{"num_hidden_layers": 9, "d_expert": 64, "d_shared_expert": 64, "moe_layers": [1, 2, 3, 4, 5, 6, 7, 8], "router_score": "softmax", "balance_loss": 0.0195, "balance_bias": false, "norm": "rmsnorm", "norm_eps": 1e-06, "tie_word_embeddings": false, "learning_rate": 0.00369, "train_tokens": 619300000}
Below are experts of layer 5 (counted from 0) of a mixture-of-experts language model. Rows are named router (the router's row for the expert), gate (a neuron's input weights, with its number), up (a neuron's input weights, with its number) and show model dimensions 0-191. Each number is 500 + 50 x the weight over its row's rms, rounded and kept within 0 to 999. Numbers have three digits each.
After each expert's rows: a language model's description of what the expert responds to; "comes after" lists some tokens at least twice as common just before its tokens as in all text. This comes from a sample of Wikipedia text that the model never trained on. Tokens count by the router's weight.

# expert 54
router:529415462471570535525485492449561560418473466543443507528464431548514590457466466582443514553497480482429504553465557462432517491527489398543515492530428536557542431511549489410471480533473508478506471444413573393496573540470491442517512599508477443476506583545435521534473395540359489463560476474512510509453475525545476515472546604566532516438422493568435448552465529545559526396577577513518453436390528505473483499556553543584552524557499511579543572517443525490527578558493492492509509492565510571542450478515565478578433512503432395536514459636512484490490562577535470501
gate0:481448475516479558510437600487544505451549464541388486465559524526425613424444482476443557511423464488484530519426540575551518533463462595530535451554525542555497455574620515507561496450501481555549568549451498541465571518455487533548511546461495544444632474426406520449425535543467535485504505478464486479453527521542470539595445560458451508500428505510511511497443512533518476548636494478531446477567547514600467443442556477528474603459532553427494547403441461525542588620465552368510475525453451509443510463506530466539493482565449573482453527503508468503516614547495442476
up0:490539384447548444467479522467458514455477436476490524509412481434464460552482498452406505543575541559485466420472436536502487460530457495545491419608491571562486471507481435503477569497484501461478462583573451567464396541457433486496481575469391449504544411519494565600459533532526449521447525539454552529494477530431441527536479397476579507562513498485456483540533506427600348505416474414546531477438546516437415488487449565517499483440429524444462415609497486419493493481443485476471433539505532499464468522395438540427481398505505531442493569509442498550417462539475513471
Description: Blank cells, line breaks and pipes in career statistics tables, plus headers like First-class, Career, Role, League.
comes after: " |", "\n", "|", "-", ":", "See"

# expert 39
router:495425507489491588466448529516529591425448505504478548558511430580545561500514525568525370454511483506448451509546543546442522517570401481584462503585414490572546457442564463502442518517486595524454411434503606442495557547484592381439407558444477456571470580518459551511450469527455464471545530452517534523382423518559509520501448534542547527426489530417451537568462559468504495458547614500531461588439517490502527617497513485587514475595479512528497543445474553503491580539482486547546498504538474493515428436533591426509506491511534452533519480566460477489470499513411454538
gate0:474469548605526524541511524536531626502448435466477456601448523485497541510509481463565443528505510518477506481574440591469464499553628480556514401577500374498551447533500516417543510540535541599530443499598553415426505398435573495518612556447422494578539462545490477484545488481472555468512478590510538463483531437541500487514482528469536448505488515472532466434427453531534506483598520522514447465641533577559476452488506593513564549507515438472503477578537441516487569503502486471511481460464540496487419548542507443441421483485489577524552434574451482454485445522433376558
up0:388516563527560448584478507516450427477560453434526563489467491435494450609510509451554501617459571589437513451441526374552447502538475476539559577477383505521557557447399472535465448573509438509539484596511451419554490508477566529521532426511523480476533536478593520528518504554425561573526457517460564520450451461531413527539477499574449520530577499503530488547462551480541540516492478519453530378503574483533435552554393474477491490496488446514509554470540528552514516525449509431409509479532485511512462472464577510504529527405451550567527417534453553515593473400555499597
Description: Structural tokens in lists and tables: line breaks, pipes, hyphens in bullet lists and chemical identifiers, plus location verbs like located, lies, situated.
comes after: ",", "\n", ".", ")", " is", "),"

# expert 35
router:438402429507540537481520468486520528452498444578455517568528483579560622483453510591529481517493493550502387577482549409489531517532441442534434486570462465521513353446613466530436529482575501527555499496455530422446521523460570478486510484441442434541515570512435561579498428490450464448541588442464547455445486497562462602447526525573550558451461560472433461552507526511493537489539528421585480531430492456512480564574528511582601503511507552542529503532408552456489538536458440539493526464572403553571420476543517429531447455497496422515527537545544454551552537534482488439
gate3:519403506413495524462532557539462440369530419515478491473552435469544500472511517484506495464545499479579459476486602418514481499536436511562520552541417476482525446477619359490513539424534490573561539529464472369442531488531653415449410462460408475607501420519504452496520456542452488528465541524529444416455490471491532568528501503508503477482495514415540502548479466491507455486574467508529479476450475571498547495462521470534538509568566512430577532499424502448526503514514393439476505449498529404462506499539526538454426457456408515523600527410568446555459587487560534448
up3:480427509425443534565560490431444530453503555467526493489463484595535407599457481563436559473438483433418459469454542435439480520567436533574435542503544520495456476515540552572514450413572503499525595576486552549480428449490487474532456539378510532438493513508504517518528531511429513475488461467560519580412510591453557531419477496656566516504549495499475467499481553488461444446447445449513411438423582522503442462447472521497550506511592590471581499497528457437477479558473422513470485503370383465485624472534502459453528536498455486498497529459439504573452492483491481447
Description: Field names and units in infoboxes of places and people, e.g. Time zone, Elevation, Density, sq mi, km, ft, UTC.
comes after: "-", ":", " •", " /", " ft", ")"

# expert 57
router:497404494531500545598477535529557538519505429467509519514513464603522595474418451624561470465453462458437430507481464495446489434566458543512458447566437520604609361507530501546504506548480522455458418492470536485500580520468526483420480537490478444464510542523464575553432465502482489437575484435509552468445440474573527564530492572556485601396463484511382448580546527524479510439552543560550469574500539443525442584491466541583513512483548579544513534507457544500514556502428449502543480452608446480533382479510580459533440472469433426546489446556507451536460535504462491485
gate3:497415523503503544493425551446447543520501507495470536435386499474553502494478594522561581464496589635609506542493445437476521449461512494505500413522577554442560441506422527467489513408519479538623490469458488480577555373532555527461486499564478518544531520526504485572474499488402408543491466488512484410504472454540510578415503525422559527531498413467440516472456526442469497561518506474493558498500536445555512503543459553522550442537486535595464612577408464478467507553563488480529441493504477502510390576480533472441394586481412417419522464502511457514600483536490502451
up3:536500511495483513388580523479521426523514495443477464603563521490430527493553503578546496508532479452475573521566486373440584509522475435526524495443523530464526555544499577507511486515515502581547459473513543461479432470567457502464455445450465528628456482509499488619541468409464544476534477512597539465480525453477533464493483472486515543443476397386510552507474516542410550486412566480506549495501503387532491507474453624528513508503527490522520650435419530456464451457467411581546606413548415461464564511519544555505516409388491479509506518465471569562532451460422513483
Description: The article a after is, (, or as (is a bacterium, (a)), and ordinal sequence adjectives such as first, last, final, next.
comes after: " (", ",", " is", " as", " the", " and"

# expert 58
router:454433446496495627529476498552575574485491484512437576564489496514500530520435499549482420532487505463451490526512539481457562480552425542522536539606456503631586431455567490537415512445458528493512407435518551497495597522437552450497481529457441477477546579506456539517505513572468455464575526382515574482428452475578479571490549565531528570380472537509425454595560582554499529455541625444556408484534542444524487592539507567544491512481500543526516518533501574474476509557450476570530531459537500484543406415512514386470440462472532443538515448593505516490532530504463446511
gate1:546480479468449556468452430595490470548424562451453524499550538445551546494462492411581455368427504447532464481500496544414510461482543456487542521478452512556614459339505494529466428406440487527495497486457526512575552513430534440463475500404399524506534549508546517581484523593610459433454552472492550506424489391538606552523560501561589475404442473440506535598578475465474531490535529537480445473533471533581498514449478482512571519425542479481449495486502502506506547437447496508459550439516456479506457422532488383511560516550507531567488500563562472561461492462433463473
up1:496518575419526475466546497603546553497500487437486500512456389504498498536574535499454561531591423584486467498484458580467603454531478426471572440484420502486513465506468486569510448417507524446524546537463443478577481527414516475473493515474497584510513467464493508514474566686563459444503557437547540476473500468505595495534554541537500485451528458449581622535475506502542471567483488469570507471505463425579557573525582354465430456527507423486553455468488440487455504549556488508443501517529520520502474473576483447516495436524392533466589511499470527507669483420478445496
Description: Line-initial list hyphens, table pipes and sentence periods, plus nouns like education, weather, journey after attended or during.
comes after: "\n", ".", " at", " to", " went", " when"

# expert 44
router:465415500477526567564539450474568533418453428547399497522471473602478583433495501517522461504539516499526417570487583463494540471577431458634501472553414458517525392481553488472430520549476477465533478473450558384410494567482541437489534532401479444454471549564444539495534482506418481508529529491439561466495497448562460530495500497594537552441430551512437494580472575508519489440538504437586474556471563465461512545534519555585574518521517554563531536511460516520455509484512458476569503493607474574574372456540543433520438500525472442532519502602497581536496597542456451480
gate3:479516577446505494522496442545478528501584471660461517487440533465500537502462475378530409554512542530497451491577450509401492494579534578489495476474495551651503517537471486411521506474483485457571482531432544518407521521507474420385430480519471436451639474540520473415561532432415437582490437470561421454524556379474428496491516520537488553561532545494521499474492483518545546484450479497452537494499542493562524542447542534551500517460467412545524477465549458496482513492451427524487485436567513507518535475627483457467453518499452485407547406456568516585404519522453569546
up3:415525531472532467563424511531483487549483374527459444475498542445513545486577516534564504576542360472540471439518526454522464529533523488530465506531413474514451496475527551486583476490479473595586554475357570479488479529505470399540534493444519569486505571487503627499543437516439470562453538522479503477581562526548573452534447515578398485431452563547421569497413372465533558507452483481507478527542514536473479563445501478529541568584608540481442446529514585538428536464554481523507441436513473523565500508557451502534567548481503519494412552520394602480469578495490510489
Description: Field names in infobox lists after a dash or line break, such as Location, Born, Genus, Elevation, Website, followed by a colon.
comes after: "-", "\n", "|", ")", " •", " (0)"

# expert 17
router:480421498472628606519485561521487529431458510492438518579526491538506576467382521493471470565469474505490476536479528488423515422538440462553453514561411495498588383507552524534499538504467540483508467473494492448455605524505553533520531594470501426421549598533375551519511509478439450449600544537457603439486502499564508534493518529496497600430518548472421413601547556551473535440565563468581413537448487502504438597573479515581558514563516556468469536504431544454479561508496523576503500500582497512491415492577533442551485493436538456537419507551518498543540531570492488472
gate0:479403438418412534489458446593577460515541580514473517483563512554571522557480422571506454546520422496456508540504475570496515508439438473500546589467464554512541454493487505535511504480437511619497609516417467498573442518410386413508412586480445387565492520490497439500493543536453443495556630476561539531483455479460491515462429545470487519454539523563431459508413565441425436545522508542446479500497402483469422612547461519515585470480564505482588506491510519415453517506496518488535434421502536507511547447484499606523534479527542422492382496466481457477474472511538506542
up0:528393484438414517566433461543519523490573591477544505441546419486476503462588565499555518476448572526472531428443515573465545539573507542475427471451483541486598589506550514452495527483570548409565475488460550451532594529472492598466464517492529559588478483566444546469539568506475498450490485511409531545513533521456452513536406500437419455475546482415482476381572506538393505539496440482587537524497450480590472504557448453545470575473521469475464539451616471392504507488438523596451428531539563551450543483568497498516438421470461515553405563471531552472497512446492555495
Description: Decimal points inside numbers, colons, slashes and dashes in stats tables, infoboxes and footballer career listings, e.g. 2.87, "Apps", 1864–1923.
comes after: " |", " /", ":", ";", "W", " 4"

# expert 6
router:519472498483578579493480557491574544452505456573444529557426480580594552499488466527557467502455441541444458540441474514449543517598444431600527496530465475548541463411577544528482441582455537547537474400464498483517545527470554470470534597471483374514500600524464588457495450557406506523580520486486584554465424436550539517546563559510555585437542557487454532592562475498459507489557540417611432534497512512478545530524488565545616568502503537537563543513414508542467547538494500483486480517512484587516476446468562388519447490525463457536568472572525520561457577552514451468
gate0:542486470494553511540524524527479577540435518607464568482533502476505535471475435471446545575414482505460428508413442500482491534376607510467490401504463477496468512339587564524570519534505549446520491420434532516474478516489514528494505477380512404590470484520527511479575586563513580545580477515496504417494428415524574521527446469522515512477551457548498559528541518499429486461517412521556492472480545460552482521500507582509480428463456432556456428549488496466537497571518468515458525633507520517541481481677560466425414403502534429487521459540511515551486578484500495441
up0:423434485524563521545481494479498507474443495475465538572554480486542498487440616517528521572597510489514505446487553584494535509515478483455528422462439576550570445429538566381563395441498481482491486534559461574511530514456527480558488481448511535469604542509450468429616529530418422422539502503453480561534572466545528503525482567523482489427543487538465533526504515502494501485523513445448480514603508567540592494577482407505436422481538513567427434625513463447443528462388533525558513643401532422514497523518422529481504435440530530482544461531577480547460522458496570407
Description: Small digits in table cells between pipes, "United" before States, "County", and quantifiers like all and each.
comes after: " |", "|", ";", " all", " throughout", " Set"

# expert 13
router:492453448532524580536439507547515548481469488577499585541494479537524570440444459525519467520464487497548454565480507483420598499554470422578440546584447488500593392432537509502441507472491486493451419471480483490499560537490538416428508547440468372525520538534445587507500441484480459424614530416498499449400445481570503491566540559537513596448475551464443457563540473578468552498600503416584448503483526424457487556573525583615532470503493561540574554504429559398441621500475501499567512528569523488531479458519573449519451480465524433558478423509453496513502531499493467516
gate0:602532518460450492606460512653497473544516512513490488550472501540457489423543464515560430564488557590482506542515536537465476489454478537492572555515432552457440468490515547532513486471462483534445511419608421505492471506537542435412427468525527507451458519532431533389485486471539524508548575558461465461374457506458573451383525445495465574419568497497453456559626450495519539419610481460430493426491476496486629490521499495536572573481523550521401525485482509480464566553488593498571516445565474496526534479468486498464534496538588435501573442513513478556470450457484417583
up0:535524502459430443492507397469493547527462415575501541479452503507446464488534455502446507552548463447471568351449491465452459512530522435493544495513551454521478532526538509453478465574501595538460513478453498544444462542508406458419549497480562410332451528458593481566394469486404450517487454470478534549501440513486497517479493558417537553613519539485555460428412527474473527401469459563486514449502581450525492508506476510504499497498491549496495450553554573498466485434561514382407425462521534566569489407508484443485422514398392519436582463479498472564528476491500489403
Description: Subject nouns and pronouns right after "the" or at sentence start, like It, storm, ship, kingdom, Earth; also Thai script bytes.
comes after: " the", " The", "The", " National", " this", " Mount"

# expert 50
router:519470462492612562518480510508537509410549510497449593504512450567505549506478452528496434457482515466440511502509553470424579428516424441544452466576468481569597407441579501540454531552487610477486501488485560510461623489506581435481453544465501438488534545568455525502504473521448477452559494374479552456476450517542494550564514602541533561483460523516435448584600535526490567416546616454616477479503539463439407521533532566580558484591541556509478563496440504511440555514439509533569501473539425541525474474498569449499399441436521450543486468566483495499555518579443474502
gate0:526518468547389592457526343482480554582445552479451575512487660559486526476513441427572527622577500555468513496505525467517462503483511481476543459517578421480521427518632564475520557495502644460494497504458498574390513489419490583448527502548546471491520519501546486498492503485425476479420486526510446482506515534472472507504531529577512490539484519488494499411511522534509549460479533447632466496571457552413442484547481476531497512517563522521553466485503547497522615470550526527414442446536490612545522495543519578596482486509495459518491444625421540486503462538573468546
up0:505520589559551419470485510467480517440510475512575465540511443479489458487399453482590466511484516600557529544493524606493517452476545510464438387495501544511560498460515503512501422529525398500415522506493518544455525462457575622478534556464469372433465495506488600484452612497555424455494521522423498500493485549556375572535542474463474491593581492489471500506557593566461546569451521531536462545445600545509491520525406494483560501473496514565548477462551523485455408517553508443445540544457504581499501528506412471415470407461465462526476499477548524422422548478415540379
Description: Personal pronouns like he, she, they and him after a comma or and in narrative, plus the -ly ending of adverbs.
comes after: ",", ".", " and", " that", " where", " to"

# expert 23
router:454444453450597596544490461532550540445502447612432561546464512553537571459520467524528479551426522469438421575485587503443596481556521425537525467525498467538522419453485557466450493497475543416468489435540553441453547611492538481495498530480518439468545558553527536518523503532509455483602498416475566556504471445526496576502488502568556555466536458444415421541580523568567520424516564432587505584395585517469474512562546559572596497527513494560491550512428523518501528479504515442436489534591506552553420531472610455511415470471535458551546559555423525546487548504501539448
gate3:508500489442493473473568527528532517454451499551540531478383558512490530565414592476395512497518431487550517485499508532399470464513531519516445440512505449469448469530499441529546508507518467504556475505505475351456560497470547501421511457496467449541526501528493455409521478466607448485558365506440509425555506517545399586495539465500522556491472496408420536491566529446428364438502499494654493487424616501552505419528554505482481566579527503590563612545492432447457467487532539504494485479575551480489454496539490440452473463478432442400495477492507499461382554518554517507
up3:542462517473478510465445587514515494558559442374469560464450479556548485469464471504519474413508427541413436468459458508448452446428457544484417558590459414545403560503542565486460458529516489543427507442535486487544447480583490488575494522449544472447412499557498602512522552669543537494467546559429508490573488510542561465447513452496457481557517593525484520429513489559437602452499614522507473411585463539485477628553460448464463447501451411476494519447461486417491466489538572429487413529448456433429455544464517533449468487502536443486466503465471543507583531456504500501
Description: Possessives such as its, his, their, and words in sports results tables, e.g. "did not advance", "1st place, gold medalist", coordinate N.
comes after: "|", "'", " at", " of", " in", " to"

# expert 1
router:513429551481573540556433536522513438426440476493426528502514402546468558479501408536487394452476504448450506577543493457454551464518494478575431565582439498547507409527499491512421510529501487482504477488487490460488599580492507436442505589520477428530537599557391579579484464563433465464533518448544538511382449442625504586531579544574481577380399498516454454525556573542472511419580534449567486517450518475516468588551480531570552500446499551524501551480492508472465567447480467526604531477527481558507457471499555435493452518454487481559526445548497543490550552568473454531
gate0:500489492620446514521524549531546479461470528481510501459514493528554503499475527458536429542516472509439496491501566570509478460513486407494536573522503588590514438468495431536421440603507450467399480480564534470530535576444489395522450634516528508521568595507569488481602471539506540511564583514450402513474470498558568538518412519546477445533504531538449501519517463562365556439608499525496394468520474436511448501528481522530455563477414511552429493434518513499525608556487456465599532554466479515487484551528602510482462444526515458511440464506512606537584616537529397470
up0:459443607574582490589530537447488461476542357497519462484553423447567480533494460540546543487467526533467482568433524497415519442549476563508572513506500451458515462535580448515546557555552532444530466552526470540555607522416493426571450496447543505510485410568504516414634534506537568485546527579419537569463453535590556503574451494438470498456533521523458460486500498539381474479541492550493469469540526382444510486394579397474529424556408504490386525495514498435483573486467547485460454508493540489450506530535536551467484527494552619486530555514488463580472514474532489471
Description: Middle pieces of personal names and rare words, plus sentence-ending periods and commas, as in Bhad-uri, ang-ina, D. speciosa.
comes after: " ", " T", " B", " c", " A", " C"

# expert 51
router:487459488411593566548481506575466575483467482506461554527546483545503543489504465598487472535451504434509448499527516559495585502537484487545442435618409585534589427441522589506448512474492572456439406469508555483429520463462597439492478599503491477508592599534424515509458415468451431444577475419504513520524428497573497474539549473572521569465506531544462428569439556517528489518542536476588464527410523467479449508458524553582491542501519510556552549559445641527516584486430488451509548519592445550574458479499546472551436484445457463579459466530466481514534556544464446565
gate3:537400485472623512608545495550448569551435506467468364527538464520457449392515407439565401520594562442548480442581463496437491586531477509499531501506529475532486492504509448566543511481561526470542375438554572513480539467511619536504490498533485577518576560525453522542592519529491530508583455467511547519565518424535407478545551556531353557518520498530496476566503600552544484520513507476523503528525518524483536555565549421533475514509443550605538460446542564527550544517540471433599500512546538484570479464465511479585503465481461469501509500499463503435534517455603467565
up3:527495504460449471462517515534474434488479434580523560574466527454591469554539511541452559556532445508472516554482595540541469466498585511540567506491460486527392455493515457468522446517494517515438536554443431534507464547419417397502376484531494508439497427462606512497414607487613373540504559498574486452476524564504510471534446492529551559445458449468520484474463548438456519541458505483522569492494416468527537531466470551460531467588634531442449543550537474415460504377531447595458380445564500534497451531458474449462469503388496476451497504532576457511463462458492497419
Description: Participles for being chosen in sports and election contexts: elected, selected, appointed, nominated, disqualified, plus According at clause starts.
comes after: "\n", " was", " were", "===", "==", " by"

# expert 18
router:458417485456533590547482500565529557432485471519412540554479475521493510477449460512515461491484436472411447553500493487460506481541414554601454504563426453604568417454502496520429551497456529457481443428484557451527597545473506405472479578438496387484576581578449535499437412600449460439527542418547572515435464457534440525460489544543540579475451481462414450580516549524519530446533572468533431488479518454479441563531504555575524542570444550537581561550470543499489522464435479492575547455541442574515444488486572437516412543448499465556506464517485483551505532584455449582
gate0:492512496496384464419503523513490571474520499601463463586428463500467445509444452441484577444427499462498514527537486514496515483504506522584562403494539467491533509477504519591490499528583530524531497467587447428566505610459557546388475627441458531394517606477521584497446415547532528491577554406438527582555522545525469502441507495612469532443478544507492481534619535555571525475462467625516509490432560537427438509583456451529460589485523531544562538586491497453527538479542560502476527454549513574528509582473515489544515526421543549449556526543484499449463455449481475563
up0:506485479524435496464505449527592400467582424522513471544538505461484452455564579431519517548483509638570502504459528425518498495515467571508503533519546489557499529510406473419553475512531480544591504458524457554491546515475409512467407460578420496472477493402541485512366554521567522557524499430514480492539538543422468500506498519553479458573518556526500509502429454443476461494483576496565588507455492498469422560476523458507405537497468482393541474424562522473470520507423423480480418437493521484449534562609462523559545587382625528448403466489481478472557436554420546429
Description: Table pipes starting award, decoration or succession boxes after section headings, plus French particles (des, le, Les) and first names.
comes after: "\n", " \"", "=", " by", " Born", " Party"

# expert 5
router:438467539450500555550474507496563536445528430515476526524528491576511571481451492540556414446472463505521501532531555471511519447536455476536441568559453464533560434440553507491460523478501510477526438499531533445533595506408572393451510543425474444560573556561491605544492419501453438483539476414504527481469377473549479503532514528565511545429529479476468466587522532547517515410652554420525449540459536471478482586554520588534557526497431543545483500489412577500442582466487502524477492496555440577531429504541622394548459461451467368529481517570478503508573568557447443492
gate0:536439482597512516523528576495502542479451540519447471603633515476475474520502512418461466537513441485486443557506427549573580497539555606463567578463471457482516475456556491528507504467572448471462494497592535514459512529545518481579584555493506555504554501453480521487499583561522516580590493478475429484479394530494497495431562458574465568469468571497547508575525467534482547365515513449534515520468517481461470514539489530495484566354504540530468480589426552498518490529443432600421456467512501631464457486508557557549507558552585439432481527628564549526487501462380497529
up0:545551430554592550521513430480510591411538561496471428462435469487495540534446487560528562383457531399501420442559510471421408547560440498541468377467480468481565516490527496529443474513547539486540498541530489598516596526604510509522568498553605566544539498480524497464483455485430565462507436605481510520490490454475501615508538490486505491531565478596500451566460556541517575551464543483484569542549482546497567446428405423500493431593493472479554402471417555511392509450459487498521571492468569529493556559480509597525450480466515571537573472442580492492482483512474469479
Description: Determiners and demonstratives like the, that, same, this, which, whose, often in time phrases such as "later that year" or "the same year".
comes after: " of", ".", ",", " in", " on", " to"

# expert 16
router:466449521443554557539446520510526521479492494499476571543450458531471572439476472523548496477474522507475450506492526519391552459554377440573458444576454527577554436434529542463448597540444504525513437419514572446463598570452492484514521546508450490506536573495521575472482466558442474490544546483493563451473437486582508502543550546549511534431467506430407447541521524507541546431552581406551427536387539397487557586535508613556564493552420563505490525518459516463453533592514522490540507466554447546572522494520579427541391415483492437505513557514445524505485618485474502403
gate0:458450517459572500392503585406480498416515375500548481464485405489480497462474516484508447505386542472549553564460577569555627537429362460566509522522451551583466398509477456582458506568522430500436482460501487497512545472516497587507530502553545494429528546477487445471521474456497471500617461540433496478567469489434499555569478588479413537418467501467496432454515510486487498455507523505548549540452505497532476573536482454558529612544484511510452438524439468527518524451548490396532471661517504534532476549552511434515484491461595505558545503528445484545453595449496552447
up0:554549504459429427485489484527552497482549600518612589438500535483509495517491509520475548542517405553488515568536423517480525493502550486494485495485480450464465581568484554611459528458441501543536572522535418481441537622470524464483616473492444486604455465535496543482463530628547435512500476506492432558474607565529498464442493420510559513525464529533485579486450508526499474464419454571541549392465506457484498472479388610518521515435495442419539441531485515490450469530496536513529532494522395558505470479523489637466445542519458494385479559487473495467654563478567547551
Description: Words like known, served, used, such, who after dates or commas in biographies, for example "also known as", "officer who served".
comes after: " |", " to", " was", " he", " also", " He"

# expert 61
router:517408525494490540539486449508441594490443482563480529496531544547490548491408434503503388467497476417456444533499486473463505413545412466566487587617497463548519417421494486561426529528497509494489488488512533384481600570512527457414467594463408430539560546588498553520476474549433466441506504447497515461468480473615519577562583499593461597406483528493387440526553472548559487466550550448532468485464524462503527506498557500575574442455508549597543526479463628490510570514516544492553518553572513502469466448515522419499452446486513499529503451492423462494498569595485481554
gate1:492534546449430499517519445432489506546469530499487507556584520556455507432485413570479462476483483530499407504540470545505517454553480457501529507493528369546476437519502570387500438625361495505350590448543457450526471598478501478461364540459524556623507477567518506555500431491486490480573531435519484434403514386495485519455424453524504477552533465502493425436481485440569445549503514499542501521508385462434408473388545462577525480512488531444509474528428543483500549497543504422588455485560572533510527492500473498539434491416566532463502471489512530493510498497476456422
up1:541475586506475507451485481443554549407510507570540598523540492524574489474427435521501563573542549504434468552538547491495536484526488512543502434482587530474425434459509540592551457563506537524545490495435522384425549563500528511400528570570446517461488524503600531618531492580478457566451562493414565512507500495542461532524492455455547497533508481465527479502411563465496375540428455567567522555454561415553401556606512556473514414496548444508544433430499555478492535434471535495457523407453458548592522517496512526495450494465450485525529365463590552550455437518524465512
Description: Pipe cells and numbers in election and sports results tables, plus single vowel pieces like Ang-e-vin and nouns like capacity, idea.
comes after: " ", " the", "|", " a", " P", "P"